Experts of a small language model: width 384.
Below are experts of layer 3 (counted from 0) of a mixture-of-experts language model. Rows are named router (the router's row for the expert), gate (a neuron's input weights, with its number), up (a neuron's input weights, with its number), down (a neuron's output weights, with its number) and show model dimensions 256-383. Each number is 500 + 40 x the weight over its row's rms, rounded and kept within 0 to 999. Numbers have three digits each.
Before each expert's rows: "comes before" lists some tokens at least twice as common just after its tokens as in all text; "mostly gets" lists some tokens that are sent to it at least half of the time. This comes from a sample of Wikipedia text that the model never trained on. Tokens count by the router's weight.

# expert 13
comes before: " |", "=", " The", " =", "The", "}"
mostly gets: "History", "Career", " Labour", " Liberal", " Win", " Title"
router:483498573502530464426613569467531471465459552477589399470519473508449485507534473487465495539558560519466475480481470509522521405545482624538560558480531521505508544529466531494499536440405404472479556522465499482502501446404454498537539509486427449494448495496421533493532532475514594513443513456453510507582489525548495455496539471535547439493556480478490492480530443480496535523495
gate0:565497534517487487488486563503534489563539504539527574464451509534491471479520491473474463531525532504470491528521567529528452512530523456531503525472423523451499495491517520545515481559525472466596484466499443534497468560474441403510519444481513502475496597515520474508476472431441500485525551469507578518557486472457471487498535506450484575520467462549592558401506518485549430469497
up0:475537515498481614418538584547502462563596534488526547524441462488517511473502493511463494500524544530500474478436574408505527533506503508524444540503501483464544471556536552509519513529475561498551586523493470490466499540494503474537499457577411444472479476537469516457510475477518539501511427489499489551556435520513435547500488520517554465521487468443516510463519497561459457515484
down0:490515492513462510485506500456414478471485462538525543554488512463521571613499545518482505532526405509456521461477409462506543475503440478494502556432426498484499518449502525492481539502432544513488474512460499479513547521457480416454491462517493516469544560470572482486485561475520475610549486469526501520466550454502460442589523487472545552462508447511471459460500533517508510517528
gate1:521493490499444450539571452485452521499458441521518443471435499578536468530521504462533467462465589543474513433488520515532502410524466462490477463460503458513456503467437575537476526495559467427510472487529509538468469486458489474519459497553496497525541502509535499539468510477530530510456467515432545417469488432432486458513603446470525438469505536585486500415495502490513486556414
up1:408514485510528595502469489543469500513478496537448456523481449565539483549504497487590461463480517534502561449491504448494494437461510469534503543497477519509515450489484528556537519571431451516499436574486522538506472581514490572542494506527481520470464459490520523572494503516412465540468575583476481454474482512460540446537473502477535497443536453580412537505512517557542474469514
down1:422477559499451528525513473428479481498518551493481519448450460458566508519529427479512534497540463544556544543476504475569517528516560519465528404522450511549505484484509455452471488537519396472545464556510518564459451482571451481547544502506452470517494450559471575454478490520536515478524540457474503571459415511506540483475455542538501519472491555406430469498505535527458461491461
gate2:549447494421590511473518507545518479508502579479464579486492546426484461493461506511548527452574414513451524533421451432484504477509532528427548549467501561466501416547501484528507442543563451490587474583561474458518453480499513506521553543534507508487527514439517470467496519468603516502543446538521481469519482527438498485504462407539534449543539431489535413572503495497502451527432
up2:480528537540511514425515553477461569511477542465451496505493543524539543465471526570519532535546519445478490522506555449545488547488486502545485554504443474553495533506517482489468485510479548550488392523512478470539526505518520489524531512531495439574495561477518458472514523540533547531503534443492448473529467512463464530412504500530476471448567501490519551481545490452487543489418
down2:475506474497556492437596472479595541486513513435447558522555500545500487524536540514488442471494442529486618509520512479481444499536500446537515473478562480506513488524521447438587507500575488469513450539582544453548447561492520473500576476468510527584513513528455518470470467522423440518517520496433531503506477512523434434491533465527494547545468472512388478481564436504542496520452
gate3:545519541422520469480484508538518466604452541506584404459512536556569498488468565468404401520561514540497455471455442511535439532469530429491536476481478511541505495464570535515518460589492486494526505496471541471493469506520478494482538461503472479475513519485495516504523405489552482526552578469527513463509501484472548561501488469486502498496531479501510546468479466415520519491525
up3:457469541454509556487468477494491512504510463520502488483460500525553457409411523442445480441480479498458454453487484519475525537514501514471439471483423478517515466564522521505578494498554439459538578493469527486554465479531516594468492530501530472535497459526410556497536494533506476487538580488543456487543517529483539541515448569581488510471536482451515520499506485520614471472548
down3:548518464549489588452453575469487483519559426483451537514514481456474512471548551411626483473528420487496478484449452593497550491538476527563548539441417447553511600485526574516492490450544468555510564535454447407493572435505505520500514481569522500424513448500488470507521494502550448548471525486545557504524523575478515467460475526501535480429529526480512565441510506497502545571469
gate4:465483504536504459536554586538482511501511463517542382540480500549488484433478490507559478516554529530490486532456407543539458491542517478504523498499568497468535564502532480500552486455517528496442478520486523526414529426418492488499515525481507516518563489476511503527586536521554505503436427452562570555513441511517504488475500446556498501524565437512496431405503472471509478478463
up4:489512461509518468581477435459476570445520466527440569532484485483392556418492496577460466517489556505489513475441526536481471500483468555562439478488513516508516486490461501505526483572497499497561477548524559529554518504518474515512484484576490436522521517481532471549461518497483506463544495483558524525462519472454429494545512496513519474486344523611496506538496475464504532462437
down4:565504460499530574463493569466526569503580597465510569510554537569452487513471507613505443486482491460550397459552524398476450486560427539462533500520504506520475499466434509563494454443473519524405474544533491552544460534543434502441503480491584550492505470459503525502468518411525488570501565527502469466522488441486500465490515465505482446581452548463473557467472500481554402541505
gate5:518519519552496560518442521508485537405509475572562545500500437495479491478512490491497552548494488483461466521483475498514480444525441479541507404486543514515488548488509450473522534462457516511524503546500539550487525427479481461464521449530525523518483533532507472416525539447440484450524537483586493516507531526485485519505534489480562477560539522537404471488525508459520554460536
up5:557567509491511418462499545403463555448489470481541501478502465504515511403483447514495537496474506507421506490508473483492563528521484578457564476541480535511531579483490528513531485462474448530484472449531477420544528501480477534483497589509519537521503515538458497538557403501532458488448442568472503500403509503487432530544522503493485449481408524476463490485388473435505530508444
down5:553491457494554439483556450477388518519529414489494493507539485512576400483406534563471490520507551456459462484531521576494508492529468491466428553537449451505522547533478550514488497503554586455438511505496545471450490539427467494525458580443500454537475528505526462554452475517452485499571532472427488485509551401485565465420541486519493571476502530477578512483514488501473583512543
gate6:512542461438555498527460499533517521538519531575540503567405519440549440524519567447528463506482518511511484490498486440463443464473520497535536495494483536516435458444458580488488579436523465510522505565513472489464458443429549471507572470446469470566583542508548549459515492504469468433540429484509528502437527468522542453521529456576490544517482495528538567571492499524465450482529
up6:431526496558498484492570525518490485439445543552578441486500427434513472522488507500488517538518547472512494480510480458448539474460453464431510517499441564448537456549480527501444559425487446548569420461502507486554507472469517573512498399486483414513475476509537464531480449507475540556475550465498489533545496515472492496518446580569515470515482457499462463481460460505448476518444
down6:523531519473488533465539529463509402521493483498558507472524481555483498452531432469472411500449411571438533554545481517509492490421494480543464603508564509448467473495547454483488518500434567439555494534538504490576508530508465528511456468511495520422450489490529550522579487488489545546477514518495424548521476550488498522550540494489520478458440517519473493453479481541443558540501
gate7:445487552535491561454477485469566567477476589527527515551458442475509485458485474476474521523518500509555442470481549479400487578457524595523451488500558575505505519553504500553426519535477449538546490479446517533540500518497501485529508447520525467525456509432532573479463531409499493564512477463450622507577478525537477481463511465533529523549467501518467465519459524563454515547531
up7:520520543480539481546596499483461424492521483487508431430482506476499444493504504537465562535508508563495537479460545430440539533492541546644537530433512547453440437433413519472512497472444478453527556495531509546418485490433551519522531537510422506477479470503552457537466487507381476509466530490462570469478458452556508440527533499452525482498492534555509536499463476506482497518443
down7:473511513572489554539516515534485485455566471564474442529468504438502486517592557462511447503550511506543502501529533469495463522529559482522539541545522577501456477485539547482509502555488534511479542494454551552461454468475535485448549480543496511473452481462550543488526492533497521512556488456483533472442523452496469422578518508486442477499498423534536548516415538533518409540506
gate8:488395481462522533543500503559516472451543503465543402447474491534514459467480475494533477531543483508446519506553448500465507451436442491548441510472458486465524471526522460480545488506482524505506516541447449484498537478465563496463545558535470500607459509535515473583461475437478522505508589449487527423489440497471556513477507466494445509497507549524489534516565530461475500448474
up8:519526525478546428518381534449532500500508490575618515453508516444539485468547429521502550552544485493428488530486550505484489548562514505412531497504484552525518552453501479506495505539504518537534406513535485516492458478531495540494524402388485532426442456524523522546498476544524404490476437496501408558530518482492529454554467458425561506435488534471521456530518542475520496522476
down8:444488462547474558524496431605523465521472521500542522547485508505613464501557421551494473615471523481459425513475491452529527505491490462416592538419522481521513532527509558492521481412478532471497497446498513524518469511578510461512510435502532473595448502566468533547493482502552494536466526520471563527495538391443485485453515572498503505430506589545461527502496574503492468423503
gate9:446553553464466490513552538497548491501512515501519578482529464517497510483533465560429448465491493508466495562491410535466433483520459574557479494456565497469485528572482468429532472519547453468491537545484436506496498492444487505521598437522556509495431508374493552550481387524489495500435530467605430507507527490480572552509521515548477451465528497500574491485489443557468472486490
up9:474445492459473511526431553512466480465517474539451468580529540525535520460500450501551492486555441598515505499554467495452561500541456524456503455507548474544479482536514439530581567422499465511446472547441529467458490478453471569537408525488512582528544535556582395510546495519459477499518478609564480518483530574503455523538546478519550483478549505492482453500401577520545469442502
down9:550483546495536527555466469481463475469462467479487473510446495527464508506541435518531482520407508537506491553488451507470505559425488523407456541495457499488399515504498487471494491448451399552465473527471486477539497432581542537495500500552535515482552512485482518445476511481508538572499452488503496515489446494565500485475518440491507493439477582466545493485509557487531444592477
gate10:477512486440538476501534489541432528440425505511554475449466436528532405489532458496491414484511553533458492495419440408435461518417447463494450478390556521480445453558539587536492506438418435406430516502484560485500490566531465550481540414480505482508445551533520531574504424464491436496542490500455550484486501498496510462555496446518504509557511533524555549514493489565481493546528
up10:511522532506518454568508440541494495486504525451467485500523483581519500544449560436550474484522484545552416515493545491523505489534460524494448527559492540446550468503505531499478494495438524417482531530442520475515551478562567529463525484496478503529568483460506567421461481483420480489499509550475441419556609474483556551506475492558528471534581492530480432506486524586510513511505
down10:510448441542519502447483564519490399458521469501476522520519467508438427545557537512521465503511491394490472439454512555510501541440441420478514464497471501472532546501529555522511386540557459472476455462569507500548587477466495535553476565567480499499541434501519484513425491454504520591485508444576501517600594566484535510517591509473522447442516545561467519487434577554530515522419
gate11:488475557441444504528513579470443575459430551486512411481470543542424443402529504527439476503467540504496520454474516499516506465525524474477484529523468485488479541483572548505520524475438541478532533489456493512498423427493426489519431496475505523466515536543506523571550519486504450495599477496470559531452442474506577440485510547523504513485561496521460556469542437557497441497486
up11:516543486588454468561499523526511461562563435532487488468478530550558550494587472558515505526449558524424503502465461455440562579520566451591500485596502566504517486550449488488477421474573517544500482524462455516497490527536507518516447526505548513475501594517536551483484370515522532554447482447443518560459511495517537550434465542527539524486481459480473565437444528543500504515540
down11:503454495510475507540462452535529476493511468525587529495530480443536544440499492488491538474598448576516516501531520525453514394558543505593476455453475547519502429509503525465552454504500545474503541496543625536434495487484545475444465509549512502536524553514495513478531480559490458546501492542515496465505486517503528567540507470537484524466481458503433538505489523485471486509465
gate12:471531514545504560456518491552490475492510545481541511540525414521516411541492566515496467500561472540500484451465539521507453517488531593503504514512534514520484444494458594474489590528508489479426566500442505469498437462430458477509622492499409537478486485438463534562531477509456617523497523522465442530600539483575510468504512502522452560490588511525507492425447483540488431494478
up12:494420468522515432464534485500514503487503526550514518475486540460496533439513479444506489529555552489517523456481518468459488445473454517530476439439502528563583457521430547531441553511481510438529459487476514590516499486478551446404478473477425522508466532498461485463421564485525504499520526492522478491435566535563483529468518461549536547476510471497513499505546471436517593557528
down12:520457540504519501479528485556554500474457540505457540508529538535441507535527498579518460445531551426462453457455540421524504484480494524510475462453554528500551511508427591466553417543534446486528455531494476598548555489518525523481522483469509545479501517511510486536412554394537533470546498488469482466456463549562502581487512446530445431507507565531505490450526481504477541585538
gate13:423498508501521505498541514521491522496430532505534522437553480602470490477505454463494454488440494444488462547485410532451489513529544514484554522486480616542507594468504525494491540519497540471539503451513538482501479453530488553540544499504556477458595508498511479521585494532524433533516468491470451540607455388570531540470474467469487574475545547523553500440421516535535520493514
up13:456490496529518525463454516465546504508502466521543509407468512463436478523479514528472460482535478521544406556506475510474509532513491558426460499505424548516490510523503542460491388450511484525501507485574510505519536505505567501526573517566452448484506485468557469504466539523550506499503527449552462459554478515469508479479416590463488504547529527460516473504556533534433446515467
down13:466531508558475563492486465509490539475504478524560512481490431501490567493462525451450553490540508540486529469457415542458488457483506524488532461537468493522545460482524533453484536575562511419518495554514414472512525489538467439513501529481487544467568458424596598506530530409469455443551458547518547539548540491525472514496573471534595555529526501495514484463450447488529417540533
gate14:426488445552515480550494554522518528454531492541516457424488537461524481497516512581534496527433482532481506562504544504470516530532471487531493508483459518498455525419493492448490511506521605474478505407436455578491488456523532461465601483474540424517546548536486477544479535423579510509511534445482490556454435484547511574429476518469487468532501581489520530513499473431493529557477
up14:548484465441528453451462564574490487492491487465504551387484535471513574449485569487530553504467543504520498512462518566478460502420544501492573475471476477418462557524471484496558439519511419489488499490436518528512468504540462455526514494518565454517473513450526501494435490533511524518541455490505465480521534536542500487484472450412510510470455551489493557480510447527450497573518
down14:466451478502518528531451522552529543466560484532549450491517517494511574524534586543507539518604514517525521497566474525518516507540495510541527425497533426523492582467561544536517465493437441526489594552583524526488561552509505432513435517468436523518508547461500421509552545587515554468500522445513460466416471514505467442485491574445441527536479554497508528482504423494550562493545
gate15:517582533527577496568514523484454426487458514472551527501493517509551508493472508497475527475532536551513543502445477526448478498509484473432422480390502486502467489539506535511468551527551517462543506506482424472461500570510550439537511509433495490539536519487525440524486510466425437492566491501517516471520575531502549474477479474500516485601578564572522580486541506539513560494558
up15:538529498555540522515561505472408545477493514553572408453511477497497480539462466476448486463552485461527476537522488502460505463493497523515544501483555439480502513510474535475470411465462508507538520493481480470486489446573486481549575438457503480562525533495493513484459515508530503514548523453450506474579495421497422467504550479520419546487452560487538484491492476533554508525535
down15:498495450457469455537534522477457427476457474457617464556554485517517419528505508492512579591455491430492488478499532508523563468526416459450435484486433475521492511503575546564470529471470478505494442518516451506528610520547538497453485486526496487479497535557458490528548472483492497423535553474480520492431536458497457498435493433550502487476487435467512554485505491520420515411464
gate16:485408543529492559543478597476462470476491495472555374482385546501479514498538541513503532490475489465587530488492518471543456529542505462503527533452517488464526509486517479549556497487442501473504511564512492548395529407434487467510509503554544462513531541523572519506507506486506544556507391502568512523532492446484501495548491562527598565514505484535541464485458436429493461507500
up16:490489424516515483488476491466513586542521464478485507455521478549510492506432458561522498445469503562490495467526512508478495486484536485438450512575561526520543385523465501475526573520443526528458524448505464411509467529489481505456527482471544546487550497509503498400495560504501510595572489518561505501459586557557491526442506487472440455519522538444494521512554524466439439440535
down16:525479538519452492524438490528497530543478512531553519515479533571432559512512567503510542546458475494525455452485540495501472536455450483514485469581489491566489497535536493495496505564469467457514516429536442481445406499446596544470499604580569512563506495477447541572476478528476559452523493452522464473521507532463503479579432569456581496557484464438530543502507545430534504573601
gate17:440566606464452472487541562517475546460501496544474496476511510456455480493545483525439508461483549491499471477533505427519491558534562561486562544486521612540471477502587501499467450576577504434442465477503507519548493423534536503486579492577563465432515483505471533537461457543447503492482537502515469495578563561467461461493510446516474480534535497476446518422487487513459474532522
up17:432509532510490449437535502507501534452505475478590516543550560432440473570539519477458528522494536476462431498454468528524451446557468540444453473566428475487412535540514550460430524551521493451463508500489552462537560453486527511559551469467479485466499490523422474453488513522489530448543522507562554497494495505485511581478549544477503432601533472500549492417494485419571508535501
down17:478472622492489462472529479524509501520570537566564510470561477558488486519520538530568490558532476480526570483470503526533493458530499469434539438531540502519400460462510440578539537476499465554482486503465507488461511528510507548488505578514474504523577525409460537491544485536484465540581472518555539483549490518501517500434512550489555427470536459452511508516498420512458547455435
gate18:516530507523515493458444459443530529495478506550567489466550509479502531493588529536524483466467490546543573530478512462451446454484522485506544509548459459470499386473568511515577501456495453449567505519532499481466600570439420505482466536596456544542508597545530566536577581470501450494511524566537552468496542505482437479461523515445406486503523527485534543452505504441513457519499
up18:544470603556518516598512519509546568545503576531530482456521436479529534462526494391577482491457486455522481525497581483501526489496530450450521473509488605442453484557534538482517559477480405459551490473472527467489473572477473542434543424508518482465573481600527467483483490508546507501443511366439410525528513564474530478532505522549431447442492499531562491501482482494439522494548
down18:495559475528539478506527584536529496504542571450547530426563493489518553515515488530482505561517488456472502490562517483498521447475450421534470547525454526498522503527485460514483534457503477465456504536396427508475472483525482529533463493414526462474496469517462441513476569574548523473538477500578482472526575493528496530515507519442516586520459514510555501533540503546454492474471
gate19:534453488446441499578481526476547512470497441448490503483462458501459504497556500475498563529504507458494474512473472496474521496471477520476552484504451511428509464492470534534534547497538492511479525491547510475536478439431457510532561486526533535490500505497583480492506496509574612497464532508478565430514498469494529558455516531487529546461509505486457496447458511444558480498478
up19:500436500512483484525428512528428572496486580601490434547469519483485563515468478501560543533495546452503576411526569485493498482462534483488496502486432509487523432503497570507488518519403535503378409547474519500465494457505428517442467584472507528440479526585497461414460500484513555549493460481490480478489556471537503450490543545466460529581474511452508497449535501536438481552480
down19:508496479503467507533550486502500532519505601510504489496515518550450509501469563420458531525509522499584482517485526531441500431476470447523582526474461434518498493483484561526531530524508455583495534542519510460459467466427474511530535465575500521419547459540511474551469449435534568456500507517485473523498454509517501428535518475450535551563506526506542434506485517495494489458533
gate20:480564454557544481483552489514510487453516485472559492485487579531509517490519497493467398473535514474465507540540571530438497534436526483483490491482457498515479566513448461501498492583623497486483491508526491512510493458499536509510443523439499571445561528562384460511539514519509501525554590518547492473506470551531552544530474508500542521479489576474573536507394518519454520475507
up20:505480508517526462448474533502490537507491502529558421451453534473457548505471445557498453502551563521496485526477474429521466550506536428430482566464529461486461510514497501509448494537497432508444420478478463428474433439483479496459451486513464510489422472527501585518436602482476494509526482520550449515504527499546574487472506520487448434517536538446473518535548464454476471571547
down20:478538465559489527544478480404449531471559525476462450500507555454511534499543574491538482525509502494455546534449516514560537537499472506474448561417483516493526482516517507531471468501544565534470575479512486423485446528477529507463504554451480477557507509472540538477508499541527421529464507615534523513520509503511436513457554548566511574517560448510488514557537495535520493543499
gate21:519441477531416437465558544541519478525448485481564523601479521488521488479558459474491502515482485496513489538519485554530492412459505551550507426501520558467502501505577545482446486567470464450529460452456417497474468561475510467480560481477458520469485512449538563492465487452489582474452535468479529546540478512534532496504529528537446449441505435520477497492488464482491525455503
up21:496572446515466537537501393513449547514481479560572488445505538523498510503513486439439545489458529509500465497522460509463384493426476546492504491552599567469472443558537501548504521440413516481437569519532501504470498470564508456528511458523582537545526493490435566508470489442463456491517485512437558458556545466469480467464424512556474497499488514538498557567506555446476527438503
down21:561531503542506504497471511606557523495538508502547503439461411450525461512512506514562554521523496498558532480507482424499512489521484498487495457519468505472551519513486512476544427532529547500427472480524553511512480493444568429484460553474463512483400506488536470515536527535514571509465556404506578467527509529507478520467512522506491490451482435509446525515577489479457475451458
gate22:508498526477371477528498517455581506467441498516506465492552470498487506454514545500492611502482483454474578515476461495492469531458617538503578478462515483484487481507537500531469542524504479424540605501459475478500447483470486537458508422556478449455502579475532513468533501463518514467491512465506589489493465463474494473464507478417513428497509494442482457440475592539515482435536
up22:568476479435494533464471518450461478483498490489490523547516483557488531646458545520496473503569515420491500480486487511486493511469481494522415447496526485548413466495482505497563474505499481512505560539538491442410550579528497522550539503463501540508485539481541571523470440483546467477556487521492467514494426472421464483570516511545568437558437517451511538472426489553481483510486
down22:536462490601513501514529466455488536554456467556498471599510478526505487455571491598444540558469494496522482569512477609422451510539475517517566522471579503563479492403540516424543537461566491550540531472481477499493467458507513602507482491437436478505518549436572538453531474427496487495441523478567521472508570437470461464563577491456459422474528500461543513468539499509490564455470
gate23:519529518486569489436548492496567484424470504543545530543473445535445457495493515458490517555539584509490453559469472450486523500549455491518534488524551522438432446474488540508461511473555510497471500564516444481526530466435528583466578514497484415492490487491512572458459546427487561482599524416439479493605494481636507483493507480501565445518543459536497519495568536523454510421545
up23:459514561521530470490569478548496497447518545481555528493509497434460528504499505512584470499511498481531501540475414539521536484452457460430466511541510527485505473438585457492484484470502535529523499456436502469546466536510443527457420505442507518494495478513571486523562533492515478503464501553575532564537521472668453495460537492475394578519476503492488454527473424459472513543534
down23:513449541448450564509555557449456535568511553453524456453520480482467456464488497531529510521511490526441478465493460567559543531467499494552512465581555453447504469454517456485580503489486475452484477515479459393483520518401520503497565539511500457483468482501442482507481508622530501507509483379486396499508435455537522539464495550515460506434499518551550487555478495534484476479455
gate24:471428530551506555495507430526475455478479454545458568558437482519517489595514512527535541524537556503474609468523564502493474497479582503553446481447546527532442489503415574463470514484470490493547507512488528528492449475554477518456447564449582555482513496494528502517432513465506537516526498487511577549502445466485544497541499511527530493454494531540473477538553488484487406525540
up24:468536489496454503490476515487489473495556480512468562555543447503496492555478510502450530551499532496543505514491427546568528508426522477572502498571486435517572482485447470504428485555534468511522515519490510487484495482480472531477503405465488500524460490433540554472502520540427478452465484517466488504549505492465549488494553551577399601499507539518556568535547433533536441484559
down24:505541552504532557487405505476451503464500496500539466492550483476496560523465468482541462496508566451487534428437536562613481461509537591487579518490589406499501463470511563555473601484462451503525473579505532560506542446466449552523501485441538451513488535502495487498526557434516508498497455517506490565495503484514411505523608487515583485488481510573502544491540511465532479416459
gate25:490488467450470551488509521504545471499512513474534450489513557525499533441519436517528447527541551523487541505500448526497505448572485531525546509520523507504469503533577507564451548512493485481470528530451533507520437434498490512541519460436523547508495480422510502585569487534492503518482420529537568501523463533492495507452507499472521458514499501490449576469519567468555499491500
up25:445485498440487498519571586515454494535434510559499472499480429491472462526538494488552411534474463495507512544478530541452433515528507524504405524445513557514472496553463546467502466437509525484534501515566457500524502483467476474502506496563523463521502485519539559448461451456433568595476597535482505557500527475553501495542483542513547461471508519603493386566511468526459533461485
down25:496586475451560523554476519535505540582496521504404464537401482502451509573433548462474562536440519458490538437468494465443503517495475403542556487470520504495545488556462457448498546573523492482461452536486464514458566545539429582525526506578544557521466523464456526501447468446385535502478469485426532526445451452533480469394530467542514475571507521501492467497475533477528439431562
gate26:535498501501457462429490463537448512499531560514555557501501484512495470440558475534484443540496608512472506500456522529473490478556479535521489478553490619560499451525606505498443434491441521451469468522452491501456483479451518430530535487507482451507500498494491597475446426465526501472470538436485463569496496530492545515521456433522487435529543489577470452564521481507537522531562
up26:470602395410514481540510535477459565543464478525434502546463519424498480512531459491480487512539538529529507454481498481518499455564442487444512509518510498437548431551506573514364485512489457541512524547483458430519523484494542486509488533510512495531556483473427507541526529479545497455525437507445538512507550510533466524466470499491469472512503432449463532446550426518557508508582
down26:523503576480557504474522514484489500536493549438484480505456523511517566508483469536562519466472527467523574497490535482464540502470545515562506510534511485575485515459428463569506484502543417523507435541413479404513450494474475533421521548523488369401518485474506494495489471467543468563491503503537436558555504493600402480448490477531559468488463416506400499530466505474420542461462
gate27:520491502492549497508533516515505515467464477470479485438478458556527508502541491469484472514459482473505525478561497573522466499522463436471513465513525498456521578541504568454411434521514442496487463506538499442467511553509496479511500400465496497515563536479451471472517480475560557468576499479476483496494419451461515493400470534574546516526513488541538521452524523478492568490438
up27:495454424391569495481499508463460458520457455513520474542476456479499428501464563552518574468496406550565515485489496531473581457576468490473441496532501428572408595507456499503494438477531548608422427516571500508475461415469486566497529505482578467539545503466474536558464531493493487499533498523462515517522519477545494509419402389485580568487493503467478560525496466504526474524566
down27:556487455501528513424519510541550452530554524476482505414504553475517472545442486514484513490454525575533513502502500501543425483505478537528491477484585483488463542516513497483416533538514530491531507508544527537565609614512548432570514418416556465510483551486468494518499511567485402446487468466566521480525497431578505515556527583566478512514503457464488470472459493493533521416455
gate28:531491459472486389552548481457487490484460504455558517568418520506496502536503498515454542507503538489572478544457456511460454528479479444481496478460541522482605440463513479600493517535512501544555559484468479515474501520481514523453487436473526517490446527534544544469488462472538484478610459456499539517487451401454460481429545414579498447391503465468559513461493523492528563449443
up28:584464428510471413438513515478560451503492454494416484482440503515561490550453487492521535527525459526473571464468439443480558571528455422530516518511488509478561474481483487497475403531542498455517511473517519463461489494491564468557504430561507562489449477451487437569528456487486560505490540454520492496561551569467504543543461477539482525559523503523532569532407465558457463458468
down28:539513583433539498505491442473476504458436426553491505494538570476559491499534475446479554476484479495488500433471492438599488462420467497532483476568470566487477441477611530492501523490443536540447453473547537512529449532491574501542529536527585527468490534505546536538439480577558470451475548474402484477520445514465521509501550498448523490477503508447539429532504541541584571489463
gate29:526506464458459544500502514465505584524523590506585493550489477506532536529472541468500423507546503519542462470480496472489483526506504506546531465466491522436491489504461455534508507526480496494464404523471488513488493540486416515450589515540534487489474522487602481500452439495486486515513522466470544580466420503484534473592457499501496457536436540591555528565469513479495523442481
up29:459485511469560428489453568467483606509486500458514485528486510410498526466457520480474509480502470485544466528487500463450508443516469473563562464469521512540498454521493515420510499451488517446495463430503479497424557443543518521540533468479501558497532503495501531556439529525522448525517515551540462590462484485458511612497497548579469496426495457454487415503511564519507425510496
down29:454494413466498443465552480501534518523499542482587554493455489607499546446481503542515484423511460462483511585504579515479518525442527517570477549517492532479480585520500522515432514513495463539471518416488442538467486540573510523436526554498518458585462492421515449531455539540504504542532480535496542445426471495478418537528516544581569564503478472463459536495511495570416531509471
gate30:442463615532486516509470496548546576473491553495501468542523486447485443464493483468483467494430448535404472502529491482496461479459532579504576521513425489557493473434530479488489526440518459541519541487535490485509508443516517411487531507543487530475559466499504582519503527476434446492570451524511463424559508533493503478540460479496553555505508471465539481552486524471552491473534
up30:420511515570513509447474480464491562472482460522473423523500458474500551530464424521482566460486458541456560532500536451497481533521541511485555516519483519534531525452595498459461516491505472501482451561475427476520477471552491546389575516541541454605511491467475509527527490557481490467541453538452499493504495518479505507515453483513475532535433486549521481483542493423452461454526
down30:505483554555520480484554534463463495489502525542487519530531541542530528511550457511533485503492468528503513567513581457501475517481525490487492463471510459447548482526514467462516479519386568498466494544421493539477467451578525582492476539580525512538490573485469517571503513567440445423473532484554430451514532533520533515480487561423560595490460496533514418554508503518467477414570
gate31:479498492540455500484464507515560561532454529472534460489455493484513452513541546474523475566537488487482517541538504525506512480517462513485550447460579558465472517498549540467520466436444579517495551584494490486553448487442454430462550542420532492564529479508549448510484478461559534474512550522474474531474509512592519516439492531472517515478472531534511527439493471539564533494514
up31:524432469519570505562472481452448503431488460546545556624515566509560467512486482497541570526484557540546460524535530496529514543507484519461575501522450407519512483466450560506459479462550427516484515577433586478510475524499488399488463568516458491454465478477521458522562580472501439460550460512486516501553506481445416519526551465502506425518572495466550573503495508497490481562528
down31:455487492518430465537582441512515573509492478507512511420478440465515502453583500504529433482663531599451480555523542534464525486457486532475579456486516434541605496464511494495465476538504513474462575507543499480535476478544520457448500510392432463545515500503550496485550531457526509447472465518495494577475503520469542531509479562497519494510483438414569484521443528529473555495501
gate32:510522467518530497580519487505521479540415484477516459514573579572517482503507473556502517594546506571466603491521443470453446525551565495517559477439453542511459454555469403485480487535478468513449503518527491486407480569521531552494474493440456570433541531537477445466513515482489481488524474556512567510500445478527506512556515489478517413598578453515541520475435471543509465596489
up32:568549484488515511512542544491474454514509487527466425469516525479490446542512483541472531525520516534457496473555522559473470520531450492531537538535447543486454520536497480446504455518474480555471512490426511485577456571478470530536555488461542482462485541447536444410579470463501570496546516507487546517541465499466501555455509537462440540481507466486494512549486474535539489452528
down32:545565473518533564550480515474565489557500476515472475430484538560456467475463531544516481445525515568564517465489514493447423583517437413455424545486547421502513510471443485471474556537512481465522480472502392512409610528432535572492551509575522490440507456507459548549489488621580529547426539490497426531504487468443537501479449506462490532467440505515513514440490523437423550458456
gate33:530465532484494525595479501516508512521460500581485440532461523506507545509504486444496585445501495582480513495506435493538511466500559477532513492508482463538546437464509539570489452455511478520523575502483443482435479512495546458543542510523471534566481570456576481481516530485534499514529366456523503502618509456462427492546529408515566474488533469513459507514462407514487504465454
up33:579543501494466464515499459458485432543519510450505518490508457472583485566450541479470488449509500555528511489408491543452531485484489368497404476491492473517505568549554430482450433561509436523509499545515470533483504521534451505525476523442517524446559503511492488536567526513564548536493425452460609519501437499468541478534534482594480507463533420470485519484526532477448478537518
down33:419489540509465470606483487512480450509486483509469498525545517419547483532502502534532558448497521433463535528486482485477475507457482523527491531513503588512472496523523522512442466499548519531439521474468397575574451534541528481425517480363539452526459407569497529465498531438513515514513539454590534422516480414496468581534519461533498464512644544516554526532473444492502420489529
gate34:429514517590418443498501514477504494456480521544486542461446477482535460547511484419490569444492451505569562513445467441535509564513487455422506501473517517419505509577533517539485492532459523482464460539490519569542501455526461454472477491561508458465544518499541541492531509475556498505537463506448520533563495458523543486445476489544461440473551467513488498470506527498471479409568
up34:506509468484519485493498539485480497503482484499507497509572525533556516444523442473480507569577491526455472508539500457491505466515446503569545510535531534493516498501412515420501455503488431540438498549516496489468495519472515541556515538564528461498531567543457482465450496485556537545478444520489577573517492486512476434504453591502479510499440444521489485555537548494392442537512
down34:470529472554565496477542360484433467498523516518551502516521440426520523458549498500491479528529516537505538525494465497504519473445538456486588505529580488545449543478536475536510599491517534567488452541494511548487473503475450536497519468527489501594472446440537510531538502384533495469490523599536553477471467593499418481408569525568502478465521453480524501425532437517467429499422
gate35:509568567529534581466530499461601583447480476426496526535521469545476532489439492527585454541487525503498492468533517520497460481536521473536589481428511540558459501473569478502538536563563570509496488529470502527520507504496523486467412512495503472530462510475489487500509479488508460492563518515441488508513521559542476470468591505548553472564552431524485461522500494520522543468522
up35:441504439505425471518528482570525469532534485569495506505508496528505444541472497512508535455519499531489511549517537537466471512429537520463532433530502524422479564473501473549515498545512480556434430545503459505442512471513480433469543458439508544386570527514506470474450476492553491458476546538572517498435491445448441499506417550526518548504432513495522495446486546527430478561463
down35:500492591518457522474454467479572533457513461484502466444482427431464430461558539447476546490527499514452497524461509432490524485525478524477489476536496480516511520492586461469540517464424483497454526479511469526509523503469578499584518507543479486522513481547542572499539539571504523454388578456494517519501447518568478497528483530460530523521477512507543553503424475489492511398557